Weights of a small mixture-of-experts language model, trained from scratch on English Wikipedia.
Size: 9 layers, width 224, vocabulary 19052.
Experts: 224 squared leaky ReLU neurons an expert, 2 picks a token.
Training: 539M tokens, 4110 steps.
Below are experts of layer 2 (counted from 0) of a mixture-of-experts language model. Rows are named up (a neuron's input weights, with its number) and show model dimensions 168-223. Each number is 500 + 50 x the weight over its row's rms, rounded and kept within 0 to 999. Numbers have three digits each.
Before each expert's rows: a language model's description of what the expert responds to. This comes from a sample of Wikipedia text that the model never trained on.

# expert 26
Description: Mid-word fragments
up0:493481527474451574496450586530502515507563546400442504473511433505471435429558564525505477561524478534423503455424453443478520496529532473600484539508490577432507526541
up1:505505495535490389553556490548504550444552457473439529477502566495455363510510489608539547443462450470459508465471561446490465485528406492427543522515562555425469437440
up2:477509533538443449387393499562531492516487473462559584435540517563480513478520560457557578442456444377548552460473471512446409457549437512485453480526529541599594516475
up3:481520396540467460403554495505536512469441569417516481454524467445592505532455517558554508574487421496545496561461431479420466532557422525551500549470610506497524500529
up4:485428522504475450520464477536478443492392428477510496503440452456403449514485557433375419422470466572577511528465502516518540480546574518492526498432534505461510543487
up5:577470471452429442550449582477494475527480554515544450502503454546437459530522455537469574485480533563581453523550513619470413560527560501456546423544508521464518530517
up6:517445541564454483574472426538491563535535428570480443419549447403504595561502563476422502505517478402581493513479535471500491462469425558507418435525474596477473455434
up7:486575563453462501601518551469545474490541448567477487545542590492534491501476487480539519462594500523537488490523397491510518404494482503489483547566462557512449487438
up8:510511437470437486501510468604518526454515589511584520436524501477576468429456465442507452470419514524540529491542444609448488482471592504495509610432520536483515538398
up9:418461539510482510544602517451527535415563575429508466548489613488472509435519429479479506558552463512451500528500539479560591440487527489499541506589556528486485472469
up10:569487657432450418494539446479458513425460476518517454441494514563396538432434489502503494415546504461440450540471547563429430574460527501582464496512603432511516515506
up11:462501394471510479497511516430496590392478488521591526562516533543462585520446540588576539597482444492570529505520467560591543497558481563511485459522585620535478490526
up12:477499433592439409445445497474539487446496470456400607492494595618496522489529546517485500574561478485494482466435387481483508533535448465551432466616569514591546512474
up13:579522426562488480492599436503461431460448552565467567439626543542547514484544524526286564572475467557560480491482532507561421529538482585502481563542477461571466478530
up14:440380541389490522529486520487457482494561464483527439430439486527480492519460460478468447452528472480447509566602542504494569531487426528542447502522493532557560478470
up15:503442571513469521489441402507457398437549606449556480618526452568424522551576520616457431506480500527527549465600439494486524580473571590497435462481465550526515473434
up16:453471473488572465507459561468483482536449420496477584569457494434473519544528487420549514480450512491505596519485450454419613559468458534505572502423387540478536543448
up17:517457388486503524515492542537524468513474524546464513480418464467508425515531527475397500509524453417530596453622481530464564485491563440469437513542495459545505471581
up18:495405497544451490406524490452516542464495476496588627545572449565560437511485458459532531448486556474441490411520409569509536553527436478540485499501540622567446449419
up19:393489493487506482483504431488485561401488529530555474463499463458534475496444450440422558552512509506437557510476485407412576551460416539510513596459521517515491412479
up20:551415469563472491512487524434532474459474557522496508501493458500511424500482503434544500459579515478577475445497533462479634488542475453518505578588406472457425497480
up21:381464468642455519517504471578535464493456552434434544540506550417603578534514569446473511508477375469521544455483494500427459479570476551547486494471496480589553473576
up22:525547499483470509531550566562449459430504533404480491517529574467454554578515601494567584394520519510485578490512499547539454546405448584449468485510531539459494532487
up23:480529399484497481472441524409511596539471529648482485563501548506615555475473520455524547485550419461445435505469493505587519443536551464468519363554570509463516435483
up24:465411498409495494536545506534490488369499496554521443433508542459529521456562522476539479520419480505450582507464621552499613551477494553498539466506566544562517446526
up25:603582417599466480459483434454476464531425474527427483514631456455547470462560570467381519468594551454478497485524554522491467460506507464518527501500500359619548504518
up26:488520469506464446564488420612490523499597458485508527626498428504522507456503564556559474457531532468487498533487459449472426488423605499474443525467451411491562557405

# expert 6
Description: Table cells and infobox colons
up8:452500391566511589458482436454417555417526415553533436451410526408496554508547563452498613466381458511444530531464482502514492516527576387517452494393550496504518583551
up9:476497545508555446480576490467507508639443530526479502401433501509346455406479575524518521499589468541567515457553469486562531532485465404565549481493462463505452475588
up10:556415408513510444552450591423506459534541519491478454614525542607484570391468531479371521452473415559535501405489557421574556558494480521499429472456424468566500460600
up11:424501469518543524438438370502440509485533456481507402460409470417574525543462443541528435373550499455516476507520450534349431429606470499572466425476504499468508504433
up12:498509503501516445528521553531521521612511475515494584477469542475443502466560547494573597515530488460516518418544557488484570591437388479480497458483521584512532459486
up13:496511541522543543516517523547527488547517578583509489502521527471479531529474510588612491464559465532499516440489544546482500550484527504494573482518543476465506523487
up14:456510495552510554457484503609523487521390509621482472420445541446448507530516578488501428439479504468574546545491551392494529429371485500430539502393540485488501509501
up15:523483485500394476505416564546441452493575488503529477462407488495516494518533565529503564456545451562519596436541553543521403534405464530534581503519556557504435467496
up16:584504542497476570497485520542562482505520558541478600478441553459464561547456526454536494488537472410491552536510600587425502553547436488511512473570542476462546416500
up17:563525518562541515534494507597508530458495451510481428497560532503446498451367557591529677516464474527487599527464441425447460463528493550499515487508521531541573494551
up18:501484459474532544393551496553516508453520480422412542576505505493458520544495567471504522518519524464397571393489380520453513558453445467493490461507564515586526487445
up19:485518548504537514473517456503516410358550492521511486469528482493474599511499488479538631538506622523400467451414497510544485512450462466416525511537530523599524427504
up20:558519476510586425594431470454475586432431575484486478548517489456441402493464483594518483459405482528569449507516456524509558616633490466531461487530548464539425513478
up21:494565480546489546466494455463513535487460508479484448483554563466538457585544479573508520489457486436445569471538485501519579532545494438510452573524490529542429534451
up22:459548508511481510470524549523524556468508534479509524529514487554520507420503579472490512499460422513467527439484433516470591451463424501436502387456415371573423486569
up23:527522500540542439566504608591551529497490434476532500388524501499506470483514497543413385490418527493479491536432541489458529548530493489495463469490436584459406473440
up24:521561463474504482474532509522498389419522434541531427457481587421476532486521484520476581578540527445517511480446501556488567532516480503619576472524535445468406543496
up25:553500529497531429444505619540553467425440507544485517534500463551502461443521593452520564471455470530449458493395525531595507478537511477478636531529504417505452416483
up26:526506520555529530508462557446340528482472462586518464485484576417463473513454505529551490493514617495528515428447452581484474455419477500482511539477513549449436507529
up27:502580538537590473559545501454507459473556486471469399478559508445516500500539477541611434440445458439519473452474570522542472462452480485473427515393542539464452538531
up28:508488479496574518489464580529462499444436512502471492565538606528540472447472586476481453534506446527487553515517459418463581631492536526536525460466518438508533449472
up29:548492493504501599512453507519472583407532570497465494481383468489528580533482505464515482559510538469592504474502445429481485514530453529429473478407499474444431458616
up30:397488435522426513480455524462551471548467548478483479481521513639530498441539515482517504483469430492450448475481512501478462461487508517521482495455473482515496570562
up31:469531580519424393495472531546475509539486502492491477535549506464549483455548432522461498558511516449528424612491457452493452427521509522560494520476534526568463616489
up32:510525524487492456504508513585557487537498533549575546509496518497524659489562544523389534410676443454505464556525521453501474583518478512519423496526491459477529497499
up33:523492445461520470555527463489541579507554510487482517546500590510607563592477394550559460498664466449458523492549491525511509523512522429466488511515480522509462490487
up34:522475502495494475553467481440488513518488473504514560505475503460456520451511567463548556479495462518541568585525398613532503358493431545521435558523487575495526468522

# expert 24
Description: En dashes and name pieces
up0:529537497529505575506579479493434514538555452464468506518487503542405508512457497559579499415438542432521461519428477425442479528496510498552493461451472404515511523400
up1:516504592468539542487484551544571423484488482445578577585528501437542527485528488473494410476481563587462594451590458592468508493494487521484539434536541535498555485566
up2:438459476505416444540460575457527498466514608426516474471452508544542470437492407473418460508549540583469535416468434551589421530486434435507551462485463476513478524487
up3:465557466504503514526521447472503521500451512556471456498601490623495569519478536516619480463517441520415506504571418450545471465546491502483445422559526516586592504548
up4:509586450398510513504470626509503458583477469536522499565464512503446502415492507421502476438607515487628441511471525564474539517588463463515449465654528544456557478477
up5:464545542390549488470545530571468527448445486555519552524435452496467486519478569454515478543573421598512483487450549521570391586423436480518527432471421459596582424584
up6:469450569578415483577496429554433574494440454499426562484481566545431519437505423493520511530469469561544527483498547442522536426445534485458520514533441542505611512530
up7:499435536456508524494413534540502529483565485553463435548507496607481560491411612485445505441553554473480402507431458558546523440450495418460442514514573465481483476562
up8:402467485497450436483504444571511533481568506623470554533555539429479551533551456599486488494503470486401562510387553491508563558663544563534546486539531469464527520581
up9:449451469510492514588425548418565503417357544519498546531529490458522510489501548466519496545512445550463521606612535504508543514490519534507491532464518521540490440620
up10:543438492546354546498503453503450465527497495535468519526553561563538509521489518613514510433553522511549527559413624550483562487473488390471521524548539486521550448504
up11:445413417426601418566453482578530478479533499495488558474581458438484523481577546499463475397517487510439564544537381452504452535529492541526558429452446563554446559506
up12:482528448542428452547513430538556389528544442464464514455493402439477491518550511560485387496464452462525501561497456587401569495507517401458428493507504469472545386469
up13:509465579447467538522525430582457575497492507521519470516418523515470548478478506421462525630458562466491515489412453575549624458450526539518484509548511413445488514498
up14:588419499523562437409470421525529424496549557410450551488454445547519518470520447501528517454561435531579518438510384500494548548447527466424428630507523487444504517413
up15:497476592532546472564533493471457525534555526466543488507539469551374503464510493484500574478478445430449506496546486522509480506519542496435488431494529489466467570431
up16:500599517432514436459473500518511546556486522560517542469408648524517500464537590391524443480529503478477528501572499475564533531519398401529455476521498517532570478466
up17:484518546469421464470453552489530478499447491490533558512512495456512568535578523521432455447495570512532571492516489490477463519491466611524595441456551488460466514547
up18:417477562430479440557530487541449478505487358526497396498448569463439566482531572550558492572419586480531519509482461413510492472447571516528533448584454457457554533580
up19:458539476434510547568545521546445519488578456420453538403596495498462520458587498521524487498449381488517529482512449478544505504452510466502498563442547419546443550466
up20:505594486442511477419446493546476444436587495550554433566528425516510589543515467508473492497506492527446498562527539470454432602379454434444468524492498484493569509548
up21:424493502451553463498610488584449510526532551509415494465481440512485452455528395483510524445543475512403499433522506447496508589524376526524493469464552549424519499524
up22:494498541473533475394480480542530503471483488558503581432632374551539549571536500488524498487523514550463563560471543492535491414525464496403542472498537527549520542496
up23:453448500512500454595467462442429513571486537473503442366574488487536442486554545578540603446551457497520532551367519567607505471466510482436477475458516507500536506492
up24:517486518473503504537421463546555558449458433427575507435504459515511506378533528535532467637504497537624516457542471421487494484399422494392487519540484436429475473473
up25:497483443522561569548517491519469439503540525472457551455531420490445508502534501495464465489454526391527477466538468500458521446438447586486478480506426455549449548445
up26:466541526475426526513464568516537600450539573444464553548432520420539493485607513591503477530453483462476559458536469557427425402506466508376487491583483430529442535491

# expert 11
Description: Abbreviation and decimal periods
up8:477497573463549533473449595500510496437501520501454453474589503387498461494472450549479530417516422488467506540491518700504539477518529611599486446459604421518498518465
up9:559503430465575506555501549491471477522541532523505427525609521505451483488426406585448506599502538466507500459412565434503589417505456449558433461523465492449624382494
up10:524518450432491498521455582492490536480546443477431550429504495448438570546482450474570471495533585555552528488514371469501401408517563485503469530530480473497514528504
up11:622512449405544533461338549572454550442473479448441435502401425404439508557579586487524548489567494498523498471462496471565458541476507638595509455521473551533501522507
up12:462365429511517465444437480434525505464427446543495506525481422522424461458597420485501511452514436418517450457546505630573474591472549385594515496527511531518505506476
up13:506561510551486500512478480581489507531404471584507487546514547503559432452489482500580539494459517532507538540491529548490581498490486553498554541524427549444432456461
up14:518543504492597499428490526581497506497424539530424471513478577487496527484507554512490545474541494428534460488431594495510526480377517535423425493545527532510442490598
up15:495400565540531515451374453377549546472511571563470556454505589452491458373503586487474580553507540451534554495499479449446502478508473483439571517552572479550509447519
up16:527467515484544455567456415440466451509506489479515462450479552497503523501544469514472485442439596438500474419477435591498599635556415503437474524608572498495483482496
up17:381529487451477500429546445520578514501477463503485520447500464542459557483443466381581559468504476568481453623455512542511572470538536441469474511520542565399567484528
up18:487481573486519491487487491575534468456506534456525578465651436505507526540481552556475426465487522607425508516481545473516522606449525439550512466573453586515551452595
up19:504491456472555449594571500424470475464480493461447521557526483485503408445530582489404462481425537537504485471493472541462443539440483506480529520569532502551595405529
up20:484534449498480434453479568547526522421453416551407481521534472480481496478500533486459449521450480482476504522528550529440465491498557516531515528550528450514518586472
up21:516453565365509490470482511570403494624391501506591571436532500503527549484430599484459536541491436553515477437436572529411493450523509529517581514526526473509502475506
up22:406429626552474512550478483411444496561521536507557474544478481485471417443559387522547539446505605505502474445479501531552444549443464504506495480512575502502522437449
up23:530496386477514586419486498481448443445551534525557456436556588543497469439542523500421469552553532524441498600504504585529538459554593466544600462449539486535513479416
up24:636580470534462454540522519523499535473401482564518523511484445556469471455476487494514582499477477476557485506459500501546496442456430525499422490496511472468511501528
up25:447527422526422509423458486442556518509508551500510520446490488551465526519543439472521470412588503520527448542502496473453427567704575497591512485473612535520457435539
up26:594564517481473487531409462554468508409560501551382453469513547555512420508530406565567507473497467586532508525462379598403473612481456474537584453522557495551520530503
up27:506471507475564494491494589521460450492493515588436590439474556556539499519559515477550572494462429388497494538506512462504518572433533501525507459598555524496635569490
up28:484506546455482491381558491525497522462482451490580432589535517485486445513547558371481549461569498420496528474556502394466464361481509447523481531491531478510511505506
up29:493584504526434504503484503521448457515485425493598479583470472511488565563449438477530479499509540547525481542510523559452490463445444444526485587467448471412405560588
up30:572409423572553458489614630492504461503458567517490526525433576542360486426580471517555512557444429496501468468525463511518522476480435537509463527418450545484465556444
up31:512501486467540505478509573512445505521493481544445538488446508566361578454518562424406508487445534509464548484437587465466459454462542519442470445468551499520554528524
up32:545453545505490511551525496455439483551567528573495364575500497388406471455414575460469564492472525499608464522510533493506504464383464574538607473547616543527574536495
up33:547541527502517493510553456544463429424493519536461568547498540529484509543354491563493443571513602513525550486416536471511525423519422479403497541609524479472474494467
up34:501478433511551510507593569487458464425530468516480527470476553580495560532623471516571550516509371501483567501414503490536516441504449479403494473568525494557476517626

# expert 8
Description: Title-final name words
up0:539513450416425430425474508420467475527427470617519437579480488472408461543472485417478488500497501489447557476453493531600490495545482431496526481509444648597548521563
up1:588530517596558474607516512685472482603452548604507502454416466488453503519507448517479501510509500483458424565471472456539547473517564414430464488464466460532436515516
up2:522474492554531522586524563530386472563495457536409481503490538496503481487546600425425437509373404508411520496456521518547467398503559495508497403489519440575472444521
up3:469598532533512388422489461465465471465407510485467605440485496491508534460424522532493580607560564521488522468586535442539540476466451425522495507532527509505561528574
up4:408433563485406456397511487537493494508613493569420513521524540559455469483577449520536545414495526504573566377540466566574477554462491583453500486524580476428500494471
up5:430539481503463567598556634509467532451507528401472533567412457520521498444486555467472487524439510502456473530428484453489553459402500377548518592413493521477407499461
up6:477503465504460513533550500531548513508538577529532422559394600496427487485532495404568533457451491479521511567560494538512556443520570524506515543580484379524432490493
up7:422573503559485392471472555565545589453563504497479459481577513507550510500516508525543520469469489578484483522499535434472470495593575472546502426443519591484501528485
up8:496467392426547454526509549517462515431443444522481451540472521492493515429514565420470437550439430399492474494499438491522473510508516471498623462612462519502549522566
up9:463648556507528611466539493498475510451518535505504466487574509555528477571628480464395471442512499469444548477501512403470461563439445534408468536556500483457514533498
up10:492475499486583530519477460448474515498534522412455529459551449571473522492568549425492539503485499449540541546431573465527496510568477512522486499492431477520502576498
up11:466452501461505453462512568396493480499548612556426556565456524515566415626459441563557480511521506505559542504572412483526532567517475534479505538442563525532456438498
up12:557502522464618461484542502510409527499530395479522464466509522481547535517423535554510503487529516512484543554401373451477428526538539484569505559520568521512532498484
up13:500503486483460500450510517493515503554449471456484432603453511400423488596600479541532549449524450559431539575507562526508551465562511497483455444566545489619441516430
up14:487519485493485532554471426516412472459435598512550484492441530410581505552574485494517497547423549507493580462478511479488474547573442486460530447538480512589473555612
up15:542487404492480437533594595434516470512437542566376433480512565505571545557465460509530437491556402520471502404495482523464370418502427550453500524536474608531412478509
up16:504502403478417529495489567559506522477471430495489491458515521473552467511488520456518558545423443552348448392508533497462523551484495477575512504567564501522492452537
up17:507589476485535514503526482551377498503534582546513599594496423500508517466506535575586437506476542488492395453510453505441542569496484426473449553410506578532477491426
up18:513484574493423431428484518470496482386527550489450439442482506522529518584503588544518404463474547558599501473502505439484493602478512586502551514489571427475550593390
up19:558530544437560534496565513609492541427532410585460486574446537527472508479532519504521519524440443425457579520531412616468511507475481475479515441455453496459518498567
up20:514538465419565546469506467552501569557458504513508579571464539498367515568435566493485531429585443484514537395530438386498464470423485517521549497570411516503534557578
up21:485525555430552532555519517611505559529600514471501568501477517546483530511518568565498523462470537537460506537467488511498463544488488529553563467528590472526434454446
up22:469457503545589498452479533397581522548484530552473486511490485485527568496487473568452493434407518484469575391525527485483536531582436485518461525444431524465532605456
up23:454483553543476488505498481514554486516569418643480495481526549576449544492492572544544444402420530523534530439590489554437483542453601489486546494513549423529507538487
up24:542547602535503518393543526517400453405514498504546474499544488388515459461572454432448536605486562468499467507482447404465450546522537492333552505456419497568466481515
up25:463524595523470553435621541492524546480471470530567523447434399475478472535577463570582517505488584492412437442544403460561498484514509549534464613546495475524564508480
up26:527519446582506493550534424592475491552491516548500459550464517573416472418553436550486513481526485533618447517458530393515569488509432454520426423546546549580537458472

# expert 30
Description: Given names and infobox labels
up0:515494540481465543609468484558452569497565515397430526570462438568548494481381530513427561527566452512448493525480604496572618566465524398526466481559424494559507529499
up1:527474606420455501503609483480469428521493529561455513472579502512504415441439486538506557479466430566494585491506530511543503559503499553599478556480606527510564565544
up2:544438466455505496466516424403575451539534556467438610480509578525482658479496575545551481545426544482450547529498414527501522474474476570506436506553442579588417531548
up3:496457474560546459519456512492495420489498474499492513463418478435448618608517489499571475456510550526543520490578555488549509542493508428564422527530500593514410454528
up4:552487460445519456539450520500414491485456558459535576535544539520516403553523478560462537556609487433544438579421550393480573495445490504524523502422637441468480538533
up5:516446526486486614514457579479500469435481528505604478447471491643488512544498640510518480523441481477561581490481534574465478555514419503495443525588430486478473535469
up6:409557500522474530496516517452452484420422565539548461487444491533543506435463536549453456501486528425511557467493531436502451507457506579475517458434518509483448491489
up7:533461511486458490506502569534551610546486516450475454430523529451465619405514551538581495506508506487585538495443478539540512532511740496540512469558504499497479484587
up8:603441577529564461493517572508428508522487507540479532586461466452485507518477541483414422393432460536417481513456536494457517581513573453501534433489478501493453547545
up9:547537518525521427575556528441479565464474509615409525509421579473466513584451478557583511412429499572494509523421518418464494479535489589437501485494540480471452465415
up10:583520478475490554485503512498508465505461443429424505526534457460469569456489431524526489565561446450478559534483592542520410529513640492473501473517406501518443479420
up11:467477479524503527429502493514477481483524423410528449469512540560455554464522631532627467498468489541436482467471497439502571459454404396493462440542567498542508614449
up12:492467565530557454507558502573485465456564556533536498531433484497452483553454497459530460432467433524632446531447533547554557537486425520494630495568527365438486516501
up13:513518552518501464480421472559417580541469506463503548415532578544412474489548411591540560403513559533497437532562437466527492461520461478464456486497503491512533557480
up14:374499422535506618586532524527593512506492519510425510456554497418488538503511430548512451530562515482561535335445493432545501477588468407449445514466491427519487520484
up15:435594479518502387546483490425481539475522447542531453522507430483464538420501469520466398567451624527533525426527568406585518541593510460534497478486480441438460454460
up16:583575518590628473514460502495514499488523501437509635457537515454468508519448415542492504536577496492491514550454500465415517514478534498512468544454508479500527464528
up17:494409484501461586447552496470478520559530515484435621555592479528472490602522573467450542414451484564462492538424469475579551455542534626525507504431552585513421520458
up18:584550452509514578496439557482573494479558431476442456492474456533447528584481499455481504525526429380492524488526472586493522500487602546537543614627390536514548472546
up19:550549541565477387586471528572421511460500483515468517577505521505486429473555466554523531491510440504452477520494489472406474501479446485516502460415517507481565513478
up20:552569506530550460433457449580518556505608577487447541482504594472508558413486415529515512477503569381436482407548432529473503540461489385551515510522560475506499369506
up21:518482558490440487585493488572447455562488438474531469430542571511560535531449496595492496496480534463531594468521537447474494368505397575415531551494454544477530512592
up22:559549566507502492439420460492477506516484541485435630463475505515604509496522508528533518486509601547522476354517540532477546471393445498530536420537392487504533496506
up23:519589526525496519538428531441432491515510518459501470569402519536431514437535363593476497581499528503530515577427529573480526536536499591523530505580574489483475517469
up24:540453523452424469458520563440525463461444477448570519595440427570399459470616500466506500550577504530487500513485531522558504555459508524568605437533488543529581550437
up25:439554453489539515518472533490438494508546556450478472527507572528430524451436597512528598503469492488496617503540541562493513472465576469497479487603477497533493529558
up26:458425452540467457591445524563421548493544523464426480407586435513445452567455469517495463502511461399527433452405514459502553444513504464538451503501457551586493533475

# expert 20
Description: US place-name commas
up0:564615504468551467529495390511394493512536547464519514519462494484395555476558489461485631566489535432502415563531425435546560436524525470456451536476552556502506478520
up1:512490557458529490531560465514538526501529413529366494474415512536419543459512439584504521528478431414445609461485453428484498433543471520587394553522481518508543489468
up2:504606550391458450508485512515488471483409451463492482435452457503486543470541518496475521434424451481460526538517415530551487477550474569531475512411435505507423444490
up3:551522563502496506533453588552534516458497443380493532481512455535485544565525476410532483500457524477448437598427474472557540488510387474532506536554534508582544504488
up4:449523482452417529561525585568498401494511474408465529480495446453561499606463494453485460470556437480507553500551497553559479652468537534521550562479415435550475567485
up5:459501561386460522471485451505417511453533468495463412509499457498540542576516568490469488481558567424424494608496511507545570446522630465494508552572472500567493525555
up6:540452442556464474472507441526485503585476499581389558511474523596488484551447495531339425479518473484514573489564518511513468489596543579512459434577490531527487343525
up7:576505545509532470556510486503531495553504506389588585576485491377557418437513515415513503523575548510512586498575521486399543531490372513470522475429504501506564505532
up8:437552505356568457558558365473553488417453553478476453556508588519505549491506409515558523478518413491515504501464502547491419518529526500441479527452573533471420464455
up9:497609437515593517568405475572565530500464484489470526531474490479569585591457408498538538504481505456543508446545418497589464526509533484517450455481555416504515460488
up10:475431504431525469453592478438530540505518541504460488470512614577455550493519524489526572517422481499474503454469445524538479457507468548480562558523498492524501404472
up11:505484533559504529569481492472492516430451471516574452514514556469455522502501460472457564477532489480560502571548457556449441402509566579504567490506452521460508543481
up12:606575456530461541507475559515517518474528538530557498501548554522486570395549612475496515488572584415547497527544464528493481514522513455443477481454586462519472457529
up13:397481533509476637483544485393497477513519467498510537520441546470514517502480508519534525460416498470507406437465426476565518520525437545470461594512513450477432379416
up14:539506510568441454473529425564538480514445588459434469536441424457475520481499480525475511466452514526505506468527482472492541586529450528529539448513586500531482545447
up15:559492531518553513581516476621499570489601491546411493504564495534542477527466538476509515531462537499489571538500392532524417482518519446547381401510511584561471506496
up16:459499479477601514568488514580474463512454511604449482512508509417519487444492504562478401551434577484434486353508594484494506540472531541456484459443582472520497528518
up17:520515531539537548551480606527504475461509491538342572459407507473493485522403554443467496500413449437442490423464527459602434476484473438467435540540525546498501451509
up18:532543409461477434568454440590478492510515519501504524525622460570550490515513468465428496490548616465510562445523431554539484534582603501562502470510564486557462483583
up19:454456523534432405444498491538584426523527539620536412511492343439461446478546520499474518500448498544488524514564452511511479437479438456475497459505505458564525550517
up20:422497430525506564549563497478479534524437544554447535509466508470514417543559378548459548540542451546408516487437454517494525464542522482529463477472671459522506559452
up21:377446462524395447539511422421596509505419448530455553508481537461459476449502517461477457505486530477528494445453531502517481533549476457530610532449506540450450491450
up22:534502551458478531547547485588454524424527474540443509514456549558468452430515405327495438551469547511498504508457445482489516459506549540503496556500458439515576553512
up23:411498561528457581511403471496444490472489456506469627512451536574506506499509524478522456572611517452434479538478489513537502548562491456411584487386612489585475506535
up24:530500527447488459542482652503455523511523587441517560421518524415447554486425453491591563458577421478453573513534516446558556591499478536556500449408519492541544535544
up25:561506475507474427586554483491521545483494451474526531552526545562469544473603484566547597554493450524488534517479513442506569508556466662529476466453447411439578525420
up26:497497460539558513516504480424502495455524508490381498531514431510527501491563488518533536500528479419517424433488500540521466495495613527477484514508489437474507544516

# expert 4
Description: Mid-word Latinate syllables
up0:598549474463490443478582462517480534504483512522484467467489560452480495599432438485491460464474444568471414459488493428421435406526459496558567463450455560531552571489
up1:579480528494612491477431512562596567510544497453472465415624514567501572423498646441512507539560481508586478566441502422495459515493503491505570493507482484491618434553
up2:525540488553523543553484494479493461464519510559469486460610543579519479487497477500670634439463426544569468482489570561466566490488417564473487401511571623549546524527
up3:520527483458485478505383432453459532616520616492448520478510418507510470442563513536498543507520404493528573459497539580474501475484521521595500486558572507503544552476
up4:594511508658421390428562459585464507470518435497413453518480473457500475418570462462378518583515525544494545521529458495572500531483480490447500530486434526567512454422
up5:485490467481552502511538614595483434558552512523502508504443414571408487481468524431509487446487519399458481514554569467443548483483479489504509525632577466498466478527
up6:493414466490524415529525476556495383521501438501468489472625559457512476426591548451464496548446531462520500503564552563503477559527533464461606435523541544437548493541
up7:598499507544532504498553478460505522508546548454507469496487575497482542525457478515520506453405410528471547534595507483513495474505479480547501452499622492434520492542
up8:562510500516592498476407449571542596491405438535475520500523507496493486486484585430431500515544536446405634537533627465484437435497514382490506501560497580548440505585
up9:472533428492457406499443565499490524522429473445591575542378500524463446472519450470467540557525469482430470464494459578379496462524408540547477565536469517348482511563
up10:516429557456457469426472548504484536455526449481525501507551482646437498497491503600456481533457490519526548542561478466533507501593474561565532483419541541548522432576
up11:439522483587425421502553526399544596510528499604556424563570545482460449586510544540588499414581500469598450553559501539396544560538524493439579544453481542447560526386
up12:458463585383498511458508427582484528548521472544548513519497441445496541514576512534462530461582509494517450494539590459428474488490506520507480516555621453528438531498
up13:593443498478593473468633406457522455480474504603511455463523611493435466545534540547423499579494468479462498442545615431590522463500534594504548524491468437465520394416
up14:457444448488637486446603385492469567460454436495445511504647553573418499541497522544415508483481501479451435547460550485524379479450492589580505557581512514508448579512
up15:464500518540524457456529434586406497521430388466476500525522597502468472460497448441459526501483474538563518592452569486501482485558435502650585520539511494499492569520
up16:488503497519504519550534520521458567441473454538541512493504587493459486543455523494484515592558513506497455488455482438513532555532451540440478617438514463547520546535
up17:527464360522425440537518561495486469449521526401492428544536495415408515430542447500502513416429483469526525531434564459465477556493473545500511471460412470542578477482
up18:505547475446593524446478572451612530537490544555564533456464553489506498485527447440472512554481472484462513561540501595538397429462432410515687397543592457476432487539
up19:533378486550465529563553524479561529573465507469510540459467498528446483527489428493534545515453497478529488461550611543445518470482528504447512445529506478511474604400
up20:498497480495470501442506463512533519448609477500508445591589531515509544471542482513511514435473455429543531553493393544527512450435526510598533487445655496428493568454
up21:552486514484518497412521583452477547498517474558473441551364588520434522480473530515483464515436502496513393486433528528460472545525449537544502536454455458466548473473
up22:413531514566458506445424535440589512511490514471548488537367504484543484408472490473517473576433586455505546516457505488630386464423478555496485558540489422404506564440
up23:545540497504497445455501448483483526448536471481541482556488519475344504476488455532519551524460484441482604565492511429493545474495481522539604493542482511602588501400
up24:560505487416519450432436567603535485441525487533487389387502449526490479437445502550577478579492497500526621451436552487538551521532500529471474564550515357493585451499
up25:506441508461518463547489554546504495489616522500393455451443575457473531531552479475489483514469476371449570489448605517516510455498604536492484460482424450466407461515
up26:542513525547508505512562418527511443414579471431482553503379530458496462530483601558384458594393542563473502544482438540469482527534518457489424379418415499538457600493